Below are experts of layer 3 (counted from 0) of a mixture-of-experts language model. Rows are named router (the router's row for the expert), gate (a neuron's input weights, with its number), up (a neuron's input weights, with its number), down (a neuron's output weights, with its number) and show model dimensions 0-95. Each number is 200 + 30 x the weight over its row's rms, rounded and kept within 0 to 999.
After each expert's rows: a language model's description of what the expert responds to; "gets" lists some tokens that make up at least twice as much of what it gets as of all text. This comes from a sample of Wikipedia text that the model never trained on. Tokens count by the router's weight.

# expert 39
router,161,172,211,205,172,182,271,235,186,230,148,182,193,202,127,186,183,241,140,137,181,188,160,226,134,170,222,181,216,205,191,122,196,165,231,188,221,227,239,212,174,182,225,169,193,216,257,214,203,241,217,221,211,227,243,223,170,157,220,228,177,176,183,243,158,206,200,226,214,229,195,177,239,163,222,217,224,218,192,209,221,216,208,239,164,239,179,189,186,183,185,222,174,170,208,185
gate1,181,219,128,217,173,222,209,212,185,199,212,220,148,238,120,158,225,187,200,201,210,179,183,210,190,175,207,177,261,189,229,177,224,175,208,213,207,180,214,183,231,176,220,182,210,199,171,233,205,247,241,246,218,222,205,219,146,223,179,172,249,219,171,212,181,194,209,173,209,180,163,199,227,96,259,227,221,163,223,237,212,175,200,157,192,204,175,179,183,174,235,182,140,217,181,154
up1,183,203,251,206,222,162,160,244,226,239,240,207,191,185,240,202,188,186,206,147,186,214,204,176,175,204,210,197,196,244,184,244,187,250,205,179,179,200,187,203,172,191,187,216,228,200,183,245,225,120,159,204,222,155,185,176,193,180,186,151,195,168,146,224,206,194,121,169,198,209,204,195,137,231,121,223,186,228,201,151,216,215,225,201,190,179,267,201,199,265,179,183,215,215,216,240
down1,163,167,208,196,183,199,234,237,238,212,196,193,188,225,180,214,207,250,218,189,185,258,226,240,241,254,204,189,176,260,188,201,236,180,251,239,200,167,201,195,240,232,161,173,231,216,201,200,134,159,243,206,151,176,223,189,205,184,253,235,243,254,198,227,185,190,211,178,189,182,241,206,198,198,178,210,238,270,183,228,187,208,227,204,231,207,188,189,279,205,222,245,190,181,184,146
What it handles: See-also headings, taxonomy. Closing == of See also headings, and word pieces inside Latin taxonomy names in Class, Order or Species lists, such as Actinoptery-gi.
gets: "==", "===", "\"", " ==", "tic", "ment"

# expert 33
router,183,181,230,211,172,220,245,215,184,197,214,219,228,214,152,207,145,204,139,209,162,226,155,208,168,163,230,189,210,227,198,171,134,204,197,168,250,211,219,210,199,226,189,213,250,196,191,221,203,199,217,199,203,264,217,170,250,147,196,170,214,204,174,166,151,222,121,192,241,227,136,245,207,235,196,213,231,161,212,178,231,205,218,219,180,207,233,225,237,181,149,230,206,231,150,196
gate0,188,200,207,187,226,169,177,176,214,178,233,176,235,224,211,241,177,213,220,248,206,159,211,223,211,155,199,149,188,228,184,180,200,189,255,176,210,193,187,137,170,239,221,229,185,231,190,222,224,202,175,163,192,194,187,227,205,186,153,192,154,194,146,170,202,214,212,261,187,183,156,255,225,198,198,117,163,199,179,214,232,168,154,211,171,192,201,260,171,237,166,238,179,271,197,236
up0,222,180,178,205,177,200,175,224,237,158,253,188,194,192,205,207,155,154,168,198,242,181,181,212,201,193,194,145,196,232,213,174,204,162,291,160,227,251,217,186,161,225,252,262,210,198,180,231,225,223,231,145,201,199,195,207,205,214,177,210,160,180,168,225,218,187,176,207,207,212,171,227,131,177,169,154,185,168,173,230,212,150,150,218,202,217,222,225,234,178,188,164,166,252,178,230
down0,177,240,235,190,174,131,170,228,237,225,201,214,219,295,250,168,215,210,194,241,191,212,216,245,195,240,207,198,200,205,185,252,272,217,181,215,202,197,200,213,249,201,248,209,204,218,190,204,214,155,187,205,243,235,226,254,219,238,269,202,189,205,230,197,201,221,195,179,158,176,164,221,226,173,216,196,130,233,230,162,196,181,196,190,231,155,174,187,196,182,167,215,198,205,247,218
What it handles: Nouns after articles. Word right after a, an or his, often one, another, series, group, species, as in a one-year contract, signed a one.
gets: " ", " one", " f", " time", " b", " co"

# expert 55
router,188,180,253,213,190,226,234,212,184,176,224,164,223,185,117,189,155,263,116,178,143,255,180,214,190,214,216,203,253,187,258,147,173,166,194,160,209,232,242,215,186,156,206,158,203,188,214,259,193,216,203,168,208,197,217,178,220,210,180,237,198,206,178,191,176,178,198,193,181,194,211,162,226,221,190,217,172,180,210,228,177,196,181,265,178,186,171,205,203,222,126,192,191,200,221,233
gate1,187,160,219,175,222,214,251,186,193,200,201,168,183,187,191,219,188,236,147,239,201,224,212,236,191,204,182,165,210,192,271,196,153,259,214,168,231,255,151,159,171,190,223,188,283,189,176,243,244,205,233,193,182,206,200,177,216,213,211,188,198,182,140,193,186,187,162,155,160,194,197,186,223,220,178,227,229,224,117,206,212,189,252,245,181,187,209,164,180,195,183,220,194,203,157,254
up1,203,236,196,173,220,123,200,194,163,222,181,220,202,161,176,248,132,203,164,196,160,209,184,147,189,231,218,210,203,205,233,205,151,214,227,157,162,242,209,203,113,182,202,234,200,213,173,157,169,217,207,197,170,204,209,180,219,192,199,217,191,158,274,149,211,199,206,205,198,227,195,184,145,199,183,211,192,241,166,196,214,205,189,209,232,208,194,215,219,191,156,127,216,151,256,232
down1,214,187,191,230,257,171,223,199,271,223,225,232,251,170,250,211,146,214,191,206,198,239,229,200,192,191,232,181,241,178,200,214,228,239,244,173,196,197,217,174,171,181,173,239,228,191,189,266,190,180,175,268,254,171,157,183,201,192,205,247,204,180,243,239,191,161,223,226,154,225,231,205,210,244,211,206,256,195,154,211,195,215,196,252,194,196,193,205,220,260,175,162,191,175,170,181
What it handles: Field separators. Colons after labels in infobox-style lists such as "Arena:" and "Citations:", pipe cell separators in tables, and dashes before a performer's role.
gets: " |", ":", ";", " –", " /", " by"

# expert 17
router,201,194,159,240,124,217,223,169,195,196,160,124,199,236,161,220,159,186,160,160,181,227,209,223,159,225,221,117,184,207,192,195,184,162,194,152,231,206,230,241,211,174,217,181,230,186,259,213,243,235,166,225,196,227,251,187,200,141,223,236,169,201,221,159,206,195,195,232,218,203,200,199,212,178,215,218,205,228,215,168,232,156,189,179,225,234,213,190,233,201,162,222,160,242,227,215
gate0,204,228,180,191,184,238,229,148,172,144,213,188,204,216,188,176,197,232,216,222,194,228,239,193,210,222,180,189,183,229,181,168,167,161,194,209,191,246,205,223,201,208,229,192,160,160,259,179,209,226,214,244,191,239,211,195,191,199,194,195,130,232,158,179,205,228,267,262,193,218,173,165,186,230,224,171,181,261,195,147,196,189,163,199,234,245,240,199,196,234,209,253,282,213,232,237
up0,202,183,205,162,226,200,163,218,216,272,170,210,212,174,221,153,250,236,177,174,223,216,143,204,213,188,192,202,223,160,178,185,210,224,238,226,213,266,157,214,200,209,147,224,195,188,152,186,188,188,179,194,180,193,228,195,224,275,238,230,229,185,223,198,228,202,167,174,216,186,242,220,201,252,148,256,216,161,193,208,180,211,253,223,133,195,194,217,202,162,198,165,147,174,171,172
down0,180,175,210,205,166,239,186,280,171,216,208,153,176,230,194,237,261,185,232,250,181,170,175,220,184,203,206,192,146,203,199,219,195,182,230,154,266,221,160,262,161,223,206,215,153,199,213,211,169,226,196,159,193,158,246,158,229,197,157,205,223,210,224,210,223,169,166,218,238,150,198,214,204,170,165,196,219,220,208,220,189,169,227,210,184,191,186,252,201,228,191,200,174,275,155,210
What it handles: Mid-word pieces, dates. Middle pieces of ordinary words (out-le-t, un-ve-ils, in-tri-gue) plus month names and years after in/on, such as February, 2014.
gets: " 19", "ve", "on", " a", " 18", "il"

# expert 62
router,172,155,204,222,146,196,231,191,185,177,146,144,197,223,124,201,159,213,145,213,211,233,192,222,102,194,186,194,236,209,175,150,132,221,203,168,199,218,220,181,185,151,228,194,245,228,227,187,178,205,241,198,202,213,242,202,194,173,194,183,167,221,208,160,172,249,226,181,219,221,172,235,231,153,176,228,206,182,204,206,245,234,197,231,223,207,177,218,205,168,176,194,191,215,213,152
gate1,237,198,160,158,198,188,200,230,219,171,180,179,212,192,242,227,151,226,194,209,213,230,186,206,182,179,161,175,235,231,213,160,221,218,229,169,189,205,244,210,201,222,220,246,163,199,177,253,158,181,202,134,157,184,200,167,211,175,211,155,184,143,209,225,183,197,222,218,184,170,176,244,233,252,252,208,229,159,228,237,173,153,177,224,205,151,236,224,273,187,229,167,238,161,218,198
up1,230,208,179,235,194,186,227,210,163,199,225,189,210,203,184,153,250,222,195,269,218,216,192,211,275,202,213,199,185,243,211,204,130,205,214,208,206,257,200,172,182,195,183,224,198,199,155,186,201,176,188,210,249,202,181,194,232,197,147,200,193,268,140,200,233,217,237,189,292,188,209,192,201,185,228,226,205,154,158,184,213,150,163,182,262,198,216,207,207,222,222,215,235,245,221,152
down1,201,201,178,175,179,199,193,199,229,208,139,246,251,230,180,162,186,211,158,183,233,208,239,211,231,141,230,170,218,179,219,225,190,185,228,185,184,205,205,211,201,237,173,170,200,172,209,177,264,237,207,202,187,160,174,184,154,212,164,154,165,173,211,226,192,173,187,213,211,226,284,252,181,174,186,217,187,154,197,207,203,132,179,173,154,159,232,241,181,212,222,201,217,166,119,202
What it handles: Name syllables in tables. Early syllables of personal names and words in tables and credits, such as Jan|os, Do|ug and No|min|ated, plus commas inside dates.
gets: " |", " Ho", " co", ",", ".", "ho"

# expert 9
router,162,180,214,228,133,163,224,211,195,206,176,177,202,224,175,204,164,224,169,153,180,215,245,244,195,214,242,170,230,219,205,181,204,225,163,121,202,256,228,228,154,143,219,178,213,204,209,208,250,248,213,141,151,218,218,205,200,164,250,228,198,218,203,234,167,207,165,193,171,214,198,176,222,124,179,176,206,212,165,204,215,200,245,239,194,223,249,170,200,180,167,226,192,210,203,167
gate0,247,254,253,231,212,207,208,163,185,235,186,201,218,200,193,204,214,245,203,230,157,169,196,158,133,143,128,191,219,144,192,160,205,210,166,227,189,218,221,200,179,192,234,179,170,189,213,179,191,235,144,224,269,166,173,189,260,140,183,238,207,222,225,151,224,229,179,223,212,169,194,223,207,171,235,192,166,183,201,182,198,233,172,191,204,220,210,199,226,163,202,200,201,268,194,212
up0,171,222,204,188,209,215,219,191,285,163,185,158,204,209,171,172,155,145,186,207,206,181,149,162,151,198,186,194,204,251,206,205,199,195,219,166,214,190,175,218,154,182,181,191,233,207,185,169,183,267,186,168,210,197,230,188,261,212,148,186,180,152,190,170,216,216,226,257,231,260,195,217,185,269,217,250,201,182,254,232,188,181,194,193,192,218,126,240,214,218,179,186,178,198,198,208
down0,176,187,221,206,225,174,217,169,238,189,240,214,214,231,236,206,217,204,231,268,222,222,221,209,248,194,154,244,264,233,204,245,239,201,161,168,163,196,217,217,205,154,200,214,192,225,178,197,206,161,201,204,227,204,162,214,208,216,213,181,147,236,158,193,217,221,170,200,186,191,233,221,215,182,248,252,136,277,197,177,159,171,161,220,220,228,235,181,192,203,271,187,161,185,162,219
What it handles: Country and place names. Country, state and county names or their final pieces, such as China, France, Pennsylvan-ia, Belg-ium, and the comma or period after them.
gets: ",", " ", "ia", ".", " United", "land"

# expert 59
router,173,214,223,219,175,182,181,201,147,157,232,134,223,208,140,210,192,184,184,190,180,270,202,173,121,211,184,129,221,198,199,220,202,221,197,181,198,196,179,241,221,169,236,195,260,174,234,237,180,207,231,192,166,212,255,176,202,208,221,179,213,190,206,216,189,235,216,275,189,276,189,228,213,204,190,211,211,187,222,219,210,176,221,232,199,238,211,251,249,163,161,197,169,229,198,218
gate0,217,179,239,200,200,244,190,255,229,244,188,168,219,208,221,206,132,198,207,177,222,214,164,216,165,170,194,167,219,128,238,183,172,220,233,216,234,160,176,214,223,251,225,196,215,226,240,187,172,236,257,169,162,238,194,197,218,188,205,202,182,207,214,232,169,215,157,131,174,233,196,235,186,172,229,174,278,171,211,206,191,221,211,225,220,210,223,191,232,173,199,214,233,140,253,183
up0,162,180,275,174,227,193,268,213,155,230,169,196,199,231,219,245,199,176,194,212,177,210,216,212,136,169,203,182,218,158,176,171,196,254,230,233,178,147,164,197,215,177,193,226,259,228,180,185,186,206,166,192,144,191,172,148,216,191,185,245,173,164,209,183,231,214,181,224,176,203,138,196,182,212,150,162,201,129,205,190,203,189,189,209,211,215,209,188,201,177,261,154,219,160,189,179
down0,216,229,149,180,233,195,152,234,228,188,241,197,204,212,215,219,203,198,177,169,208,182,141,253,178,205,148,215,229,194,235,196,206,185,233,257,253,198,192,187,154,246,249,190,239,194,200,220,185,185,211,180,230,174,211,217,263,238,178,211,277,253,210,200,203,192,206,218,202,168,177,198,201,298,198,166,240,225,177,164,168,236,158,176,238,203,177,196,205,188,177,176,231,220,187,216
What it handles: Plural and noun endings. Word-final endings, chiefly plural s and -ies, -ress, -ities, closing names or nouns in tables and lists, such as T-ies, Red-ress, T-op.
gets: "s", "le", "ers", "ress", "et", "ities"

# expert 21
router,177,184,262,182,179,237,217,238,178,196,238,183,209,207,173,221,125,183,155,177,165,241,180,218,178,195,227,187,222,192,216,201,185,219,155,170,221,216,190,228,175,201,188,230,224,169,182,247,210,234,190,187,188,250,230,177,268,161,194,160,223,182,207,184,164,248,192,185,227,234,137,250,200,194,150,213,212,200,208,178,240,173,186,224,223,196,249,204,233,188,100,205,223,220,172,208
gate0,204,206,202,184,182,178,169,233,187,240,242,169,163,161,211,142,230,219,230,168,216,219,209,191,200,167,234,218,203,202,196,176,200,169,184,219,174,184,222,207,232,210,174,197,196,163,204,214,188,219,174,197,186,203,287,261,221,174,272,190,198,163,201,227,210,192,157,207,191,233,235,205,171,155,230,153,162,284,244,230,216,218,165,220,192,158,230,213,214,141,235,142,193,158,214,184
up0,211,208,214,179,204,190,179,214,168,187,239,225,234,207,188,189,187,153,192,197,247,190,229,181,249,102,178,211,184,233,199,170,222,234,184,268,174,167,205,197,219,192,154,225,181,196,167,225,195,219,181,198,170,247,250,167,217,175,188,229,201,217,286,242,260,209,219,211,199,236,219,242,162,139,225,183,147,205,224,187,238,241,206,208,197,191,213,211,196,211,176,150,228,181,231,179
down0,164,221,177,198,158,188,220,170,181,198,183,184,163,188,257,169,248,199,253,188,179,224,212,211,178,193,225,198,205,217,205,178,178,175,205,183,194,195,259,188,214,121,157,176,219,195,211,183,226,194,205,180,210,124,149,241,180,225,247,183,216,192,173,236,166,191,211,195,174,236,201,159,221,224,211,252,223,172,172,265,167,173,284,228,206,215,172,195,175,198,240,208,254,214,177,158
What it handles: Numbers and counts in sports. Number and quantity words after a, his or first in sports biographies, such as six, four, another, single, se-ven, first-team, career.
gets: " ", " first", " a", "ven", " him", " one"

# expert 52
router,199,119,183,240,107,218,191,215,210,195,184,150,188,182,142,184,181,242,193,184,192,215,236,200,172,201,195,114,150,161,220,185,173,215,236,148,234,192,202,213,208,156,181,181,251,168,203,213,195,205,233,190,204,253,258,184,194,199,211,222,171,177,156,214,217,234,172,199,207,206,226,193,211,198,220,248,206,197,186,199,248,177,164,225,242,187,179,199,230,139,176,214,180,217,209,224
gate1,221,221,223,155,208,200,184,218,245,182,183,168,180,251,175,206,208,213,199,209,154,229,215,219,151,218,184,156,167,192,236,205,210,219,203,196,206,229,172,199,253,201,183,162,272,166,230,186,174,202,168,232,244,298,221,197,192,202,216,244,176,213,217,251,204,183,218,190,216,217,211,186,224,156,171,184,215,194,236,174,235,171,178,199,212,150,154,135,257,223,190,256,174,227,235,216
up1,220,205,242,171,194,208,208,200,261,177,201,178,176,221,167,198,207,225,198,242,170,213,196,213,161,211,158,172,179,207,221,212,202,224,237,199,246,206,204,188,260,220,189,158,270,186,221,208,191,197,178,225,232,270,243,188,193,224,221,222,160,223,228,254,210,156,228,174,199,216,219,178,230,166,181,168,244,218,226,182,261,168,163,196,203,146,141,137,263,200,174,245,190,186,213,216
down1,230,219,245,190,232,167,162,256,187,221,177,213,237,196,140,217,178,235,213,222,184,147,193,168,192,224,161,168,224,233,219,228,175,230,168,203,264,158,179,227,170,244,200,154,169,225,187,144,136,224,198,225,184,226,204,241,158,190,150,214,206,180,221,208,263,195,200,177,188,224,151,186,183,262,204,168,211,200,191,194,182,185,146,176,192,268,209,180,206,187,197,219,179,228,215,199
What it handles: Foreign name pieces. Word pieces inside non-English place and personal names, often after V or Ca, e.g. V-es-zprém, V-y-tautas, V-er-res.
gets: "s", "y", "d", "en", "ra", "ca"

# expert 20
router,176,175,159,252,131,204,218,199,204,201,183,182,200,198,168,225,166,225,170,176,166,219,197,248,193,222,202,140,172,236,205,168,164,177,194,126,220,235,254,251,181,151,234,177,222,216,214,228,214,259,203,185,199,239,251,218,242,160,212,202,185,226,168,170,211,193,173,208,178,197,242,205,208,207,219,260,176,212,240,188,263,178,195,172,198,213,205,204,238,186,156,238,167,242,227,204
gate0,205,247,203,180,229,160,171,172,236,172,145,154,205,183,229,182,217,189,190,145,172,253,163,198,208,168,229,154,205,252,221,206,189,229,198,136,171,210,249,167,193,170,255,184,168,224,252,205,188,190,243,208,211,200,184,228,215,212,222,224,241,160,182,184,187,154,187,256,158,225,181,154,179,216,193,163,223,194,229,201,163,185,210,231,198,237,165,242,243,233,189,213,177,174,149,182
up0,164,224,174,194,242,196,220,162,184,251,231,189,212,140,199,174,215,262,205,194,198,206,195,160,197,215,223,195,169,228,201,143,188,207,247,205,136,226,243,213,185,194,191,170,200,177,203,146,222,183,211,179,138,215,229,206,170,208,203,195,206,230,142,229,192,169,259,195,197,220,179,180,251,248,210,198,207,143,163,184,213,195,169,156,235,241,168,235,139,247,217,238,237,227,204,201
down0,177,198,166,203,170,193,193,235,242,195,195,218,162,181,192,206,210,229,230,196,187,201,186,224,223,133,122,221,251,186,190,149,156,167,219,163,184,174,211,166,197,146,217,153,187,182,193,203,194,211,218,188,231,212,230,157,176,217,193,166,163,150,250,199,262,152,230,201,209,265,209,225,132,213,198,237,220,196,206,211,207,230,252,195,187,186,197,210,171,212,285,193,195,164,188,189
What it handles: Word-internal stems in prose. Stems and middle pieces of ordinary words in running prose, often after in, de, at or re, as in at|om, de|ter|mine, re-|est|ablish.
gets: " ", "ce", "n", "st", " a", "f"

# expert 1
router,181,182,219,204,172,230,233,195,208,159,171,149,204,203,203,210,186,221,155,196,174,210,221,234,186,174,246,185,213,189,165,204,190,223,193,142,179,205,197,221,148,202,185,192,184,169,205,211,204,297,217,131,144,196,246,166,245,159,198,188,153,169,215,199,171,258,159,181,159,209,190,208,202,139,190,219,248,145,233,172,207,193,193,218,229,195,229,247,245,172,163,198,202,216,193,237
gate1,218,219,224,167,178,166,169,189,167,244,180,201,227,196,231,198,185,196,246,219,192,227,176,133,204,149,216,225,169,179,233,198,215,242,175,206,196,186,207,180,244,152,153,119,234,242,225,188,211,213,152,250,195,213,170,242,191,248,224,189,222,178,177,270,194,204,201,239,246,207,234,192,226,207,214,188,177,211,221,238,172,226,216,194,188,251,169,210,199,192,135,228,133,206,213,185
up1,183,228,176,191,215,172,227,212,213,194,171,217,170,210,175,185,232,230,134,208,187,174,243,227,176,256,207,198,180,241,185,174,178,216,202,266,250,226,178,205,185,157,273,219,187,214,208,191,216,153,206,247,207,210,195,193,170,231,205,192,197,261,188,152,285,154,222,234,195,169,159,180,171,250,183,200,214,191,146,188,187,187,205,193,197,188,178,213,157,198,249,143,216,203,256,207
down1,202,221,217,214,170,144,166,227,264,178,172,201,135,172,163,167,189,170,230,194,207,149,167,173,214,240,197,181,191,203,172,148,170,201,185,180,161,213,214,207,231,214,208,212,176,192,164,203,204,181,213,193,179,191,219,251,249,195,216,164,155,205,175,165,197,219,206,184,240,251,221,178,219,244,202,138,236,182,255,158,199,196,263,212,244,256,187,224,204,206,263,178,182,229,201,157
What it handles: Clause-ending commas. Commas and some periods or brackets ending a clause or introductory phrase, such as after "in 2014," or "during this race,".
gets: ",", " (", ".", "),", ")", "\""

# expert 22
router,208,178,245,175,166,245,206,207,199,243,158,190,182,230,168,159,202,207,152,182,168,237,221,246,171,195,231,183,188,221,215,220,193,229,155,151,190,192,185,213,163,220,211,195,199,163,202,207,209,265,161,152,177,200,289,202,213,155,208,162,178,193,165,148,191,233,188,222,165,248,194,196,188,160,179,188,196,188,232,203,217,220,161,268,228,241,234,247,212,185,149,171,214,204,160,202
gate0,220,214,200,159,186,228,193,168,224,209,161,215,228,215,218,180,243,255,197,221,212,211,149,170,203,184,244,233,253,194,175,229,202,201,185,189,177,193,191,221,159,231,199,199,187,222,152,158,136,220,174,159,242,210,160,153,216,220,121,238,162,199,198,235,189,214,240,162,198,162,175,228,172,251,196,165,228,252,172,176,159,160,189,225,196,249,189,245,167,189,242,210,214,196,173,171
up0,213,208,224,196,184,184,163,202,195,184,198,206,160,178,199,200,205,187,175,227,220,168,152,125,163,192,221,249,157,193,140,217,179,261,233,221,161,187,202,124,250,157,209,177,204,226,160,188,229,199,239,215,183,202,205,149,244,205,205,182,165,174,212,171,165,253,153,187,234,180,199,194,211,185,233,175,170,149,175,183,219,178,157,220,175,232,215,194,211,201,178,216,271,236,194,153
down0,218,214,215,145,209,196,184,199,235,216,181,168,174,218,181,153,241,169,174,202,207,168,208,230,175,187,205,197,218,246,179,242,177,199,201,173,163,141,192,256,197,206,181,191,212,208,207,179,210,228,156,233,241,224,152,194,119,202,207,202,132,244,200,232,240,225,167,185,213,199,202,204,176,214,241,206,211,187,215,159,197,163,113,197,188,170,242,202,178,217,209,197,174,209,209,100
What it handles: Statistics and demographics. Closing parentheses, percent signs and plural nouns in census and statistics prose, e.g. "(50%) were", "38.98%", "19 years".
gets: ")", "%", " were", ",", " years", " are"

# expert 57
router,177,188,296,186,191,226,211,187,162,175,187,172,207,182,151,211,152,255,133,174,174,233,211,168,145,190,196,158,212,168,173,214,198,195,183,166,222,234,233,201,201,157,220,163,194,178,220,203,225,257,213,212,175,213,267,171,188,217,194,224,196,200,240,233,198,209,238,239,217,232,205,172,206,189,173,208,167,224,171,169,206,194,208,261,243,251,218,224,202,174,204,179,203,185,157,263
gate1,180,168,185,168,203,258,176,197,193,179,196,204,141,228,182,185,218,195,222,217,211,172,179,196,144,173,249,157,173,215,181,190,209,205,213,114,163,152,144,258,199,171,207,196,204,189,199,191,254,242,184,197,192,195,237,177,164,210,173,189,134,195,188,176,191,258,220,237,209,267,212,207,247,187,184,215,185,172,198,178,207,221,201,229,240,277,162,175,203,161,199,198,212,219,202,243
up1,229,224,182,191,199,158,233,194,189,254,177,215,262,168,217,236,215,184,214,266,185,250,202,192,232,182,193,230,165,208,233,181,183,177,196,203,258,188,186,177,174,184,191,199,215,226,242,220,215,245,198,189,155,240,169,199,248,217,251,236,180,177,160,195,175,104,170,192,192,188,164,183,177,238,204,195,240,203,166,215,222,211,143,230,150,167,239,226,237,240,180,201,189,182,236,199
down1,192,232,208,190,165,216,243,205,164,204,201,212,231,224,174,203,209,212,196,229,209,206,242,194,233,201,199,242,173,194,193,223,182,238,168,180,202,203,208,210,221,183,184,165,171,211,241,189,252,202,158,230,210,226,227,247,178,131,219,241,192,145,219,217,233,164,197,176,200,166,180,178,199,229,131,188,199,219,226,225,273,193,170,248,112,181,198,201,201,207,162,292,238,179,197,238
What it handles: Middle word pieces. Short middle pieces of words and names like ir, ri, re, er, as in coronav-ir-us, Falk-ir-k, Lincol-n-shire, plus == and digits.
gets: "ir", "==", "ri", "re", " 1", " 2"

# expert 48
router,176,182,240,178,252,191,184,217,199,216,206,199,194,184,163,235,110,234,144,190,187,246,215,171,146,197,241,159,271,172,198,199,225,233,194,185,228,216,217,234,173,171,195,196,219,191,220,234,145,232,224,200,199,219,251,191,225,177,207,150,206,169,202,213,175,246,175,273,179,219,214,236,182,217,167,228,213,203,213,186,202,161,237,235,170,240,215,239,215,199,156,197,247,162,211,212
gate1,196,182,219,178,263,204,188,184,241,150,205,237,193,238,231,204,207,194,212,163,201,227,283,178,186,201,201,185,186,186,182,189,198,222,191,219,227,173,186,216,227,215,227,223,247,217,198,214,172,205,274,190,235,142,215,149,227,180,186,175,211,165,210,231,136,217,194,252,194,221,189,203,163,197,124,176,222,271,233,204,231,146,217,197,196,198,208,229,237,230,214,195,192,163,239,144
up1,215,232,216,255,201,196,224,171,151,231,203,170,202,178,191,190,171,200,222,235,194,218,188,143,246,146,183,248,216,217,175,188,177,205,190,210,172,193,160,135,217,170,187,167,140,190,195,159,226,200,157,170,180,198,144,249,192,165,206,178,188,242,205,206,201,182,207,161,181,163,223,186,250,211,232,188,186,172,183,197,143,248,140,161,183,236,178,200,148,172,178,198,238,244,185,246
down1,203,147,219,182,186,261,184,236,245,208,208,196,160,167,160,208,202,233,223,177,210,194,182,258,192,197,216,170,181,165,184,229,180,195,226,184,183,174,161,176,210,171,197,191,169,214,202,213,173,196,204,242,165,245,230,186,183,213,151,169,199,134,223,158,189,170,182,223,209,286,159,178,195,124,189,220,195,237,239,211,208,174,230,212,189,147,221,174,168,182,143,185,206,245,256,199
What it handles: Awards and articles. Articles the and a, and word pieces, often in film, album and award contexts: Best, Award, Tele-vision, Cup, Film.
gets: " the", " a", "y", "|", "ure", "e"

# expert 27
router,194,159,233,206,175,193,200,274,205,211,178,173,161,170,175,203,208,226,159,134,195,238,256,199,136,212,231,88,195,182,176,208,183,221,216,146,208,210,184,217,182,175,214,193,182,196,259,219,214,248,211,177,206,215,248,198,197,163,214,231,200,183,197,230,189,223,166,232,168,244,228,207,210,183,200,210,186,224,188,201,196,237,218,283,239,232,235,213,220,174,174,199,209,186,178,194
gate0,190,208,170,194,180,209,216,205,218,169,229,225,222,261,179,186,206,220,188,205,169,204,202,270,163,222,218,185,165,269,151,210,202,187,221,179,183,192,212,151,161,171,174,230,270,222,211,259,206,159,167,189,188,217,213,249,194,197,221,210,205,171,153,204,171,191,191,220,214,187,175,122,205,148,171,163,156,211,212,179,239,212,268,182,229,232,203,166,236,159,149,177,188,208,232,212
up0,137,221,288,179,244,148,211,137,209,234,192,183,201,200,187,187,231,222,200,242,206,201,192,219,167,158,196,193,239,230,246,244,237,275,149,183,182,192,197,182,205,170,193,171,180,223,141,195,187,246,161,187,203,210,213,184,197,149,192,177,231,181,229,181,203,222,210,260,218,204,176,223,200,208,165,200,220,246,220,199,189,216,165,203,217,165,143,224,224,191,231,154,189,168,166,205
down0,214,208,197,178,184,185,209,239,219,213,215,247,214,155,249,173,174,225,178,203,208,204,197,221,119,231,123,241,139,169,197,224,192,203,254,170,156,180,253,146,212,204,155,208,177,198,152,209,104,173,207,196,196,204,238,174,199,149,210,200,242,198,249,235,184,183,223,217,169,211,235,203,204,245,218,207,194,203,210,206,165,212,205,186,186,180,147,207,218,246,222,187,200,218,201,214
What it handles: Noun endings. Final noun pieces such as -ry, -y, -ity, -ies, -ations, -shire, as in imagery, category, corporations, plus Republic, Army, Church, County.
gets: "y", "ia", "ry", "ies", "ity", "ary"

# expert 2
router,177,144,193,207,114,210,202,189,219,158,194,155,198,197,138,180,153,256,177,231,170,219,200,192,176,196,211,120,174,140,201,172,175,203,256,151,220,204,189,238,200,181,182,164,251,177,195,190,263,210,204,204,238,228,248,190,182,215,236,220,174,184,172,200,206,193,220,217,197,227,206,183,232,203,220,274,216,197,191,166,240,199,158,208,213,229,185,166,217,160,159,207,197,190,184,205
gate1,245,197,215,202,221,219,228,197,149,153,180,197,196,206,163,237,235,153,193,219,193,188,234,165,253,155,244,181,186,231,149,160,216,219,182,190,240,199,179,200,228,180,187,225,245,171,193,200,191,214,242,168,187,208,201,187,251,162,150,175,170,173,189,170,161,199,190,224,231,208,181,205,189,203,136,209,186,190,189,155,230,135,219,232,168,256,266,241,163,162,192,153,193,244,197,205
up1,227,223,180,225,169,196,194,193,228,212,238,179,202,202,220,218,221,238,203,196,192,209,149,212,171,196,207,227,208,176,165,250,193,203,230,169,226,181,237,201,204,203,256,202,151,170,207,159,212,189,141,178,244,155,180,170,152,228,214,192,171,264,239,226,224,175,251,191,232,203,214,157,168,188,247,150,236,233,220,256,244,224,210,205,202,172,123,166,190,209,192,220,148,187,170,153
down1,179,155,177,193,129,194,202,167,166,194,169,170,162,201,145,171,194,271,163,248,173,191,257,197,206,207,212,165,190,186,233,178,211,191,178,217,172,214,185,189,214,154,111,200,206,132,184,192,253,245,185,205,208,231,256,201,222,221,206,208,163,181,180,186,215,197,232,166,205,206,236,216,212,226,211,250,196,223,221,242,191,170,232,228,179,210,211,186,204,162,258,146,195,202,189,229
What it handles: Mid-word fragments after prefixes. Word pieces just after a prefix or capital opening a word, as in re|ject, un|con|ventional, V|ic|tims, Pacif|ic.
gets: "c", "s", "ic", "k", "f", "li"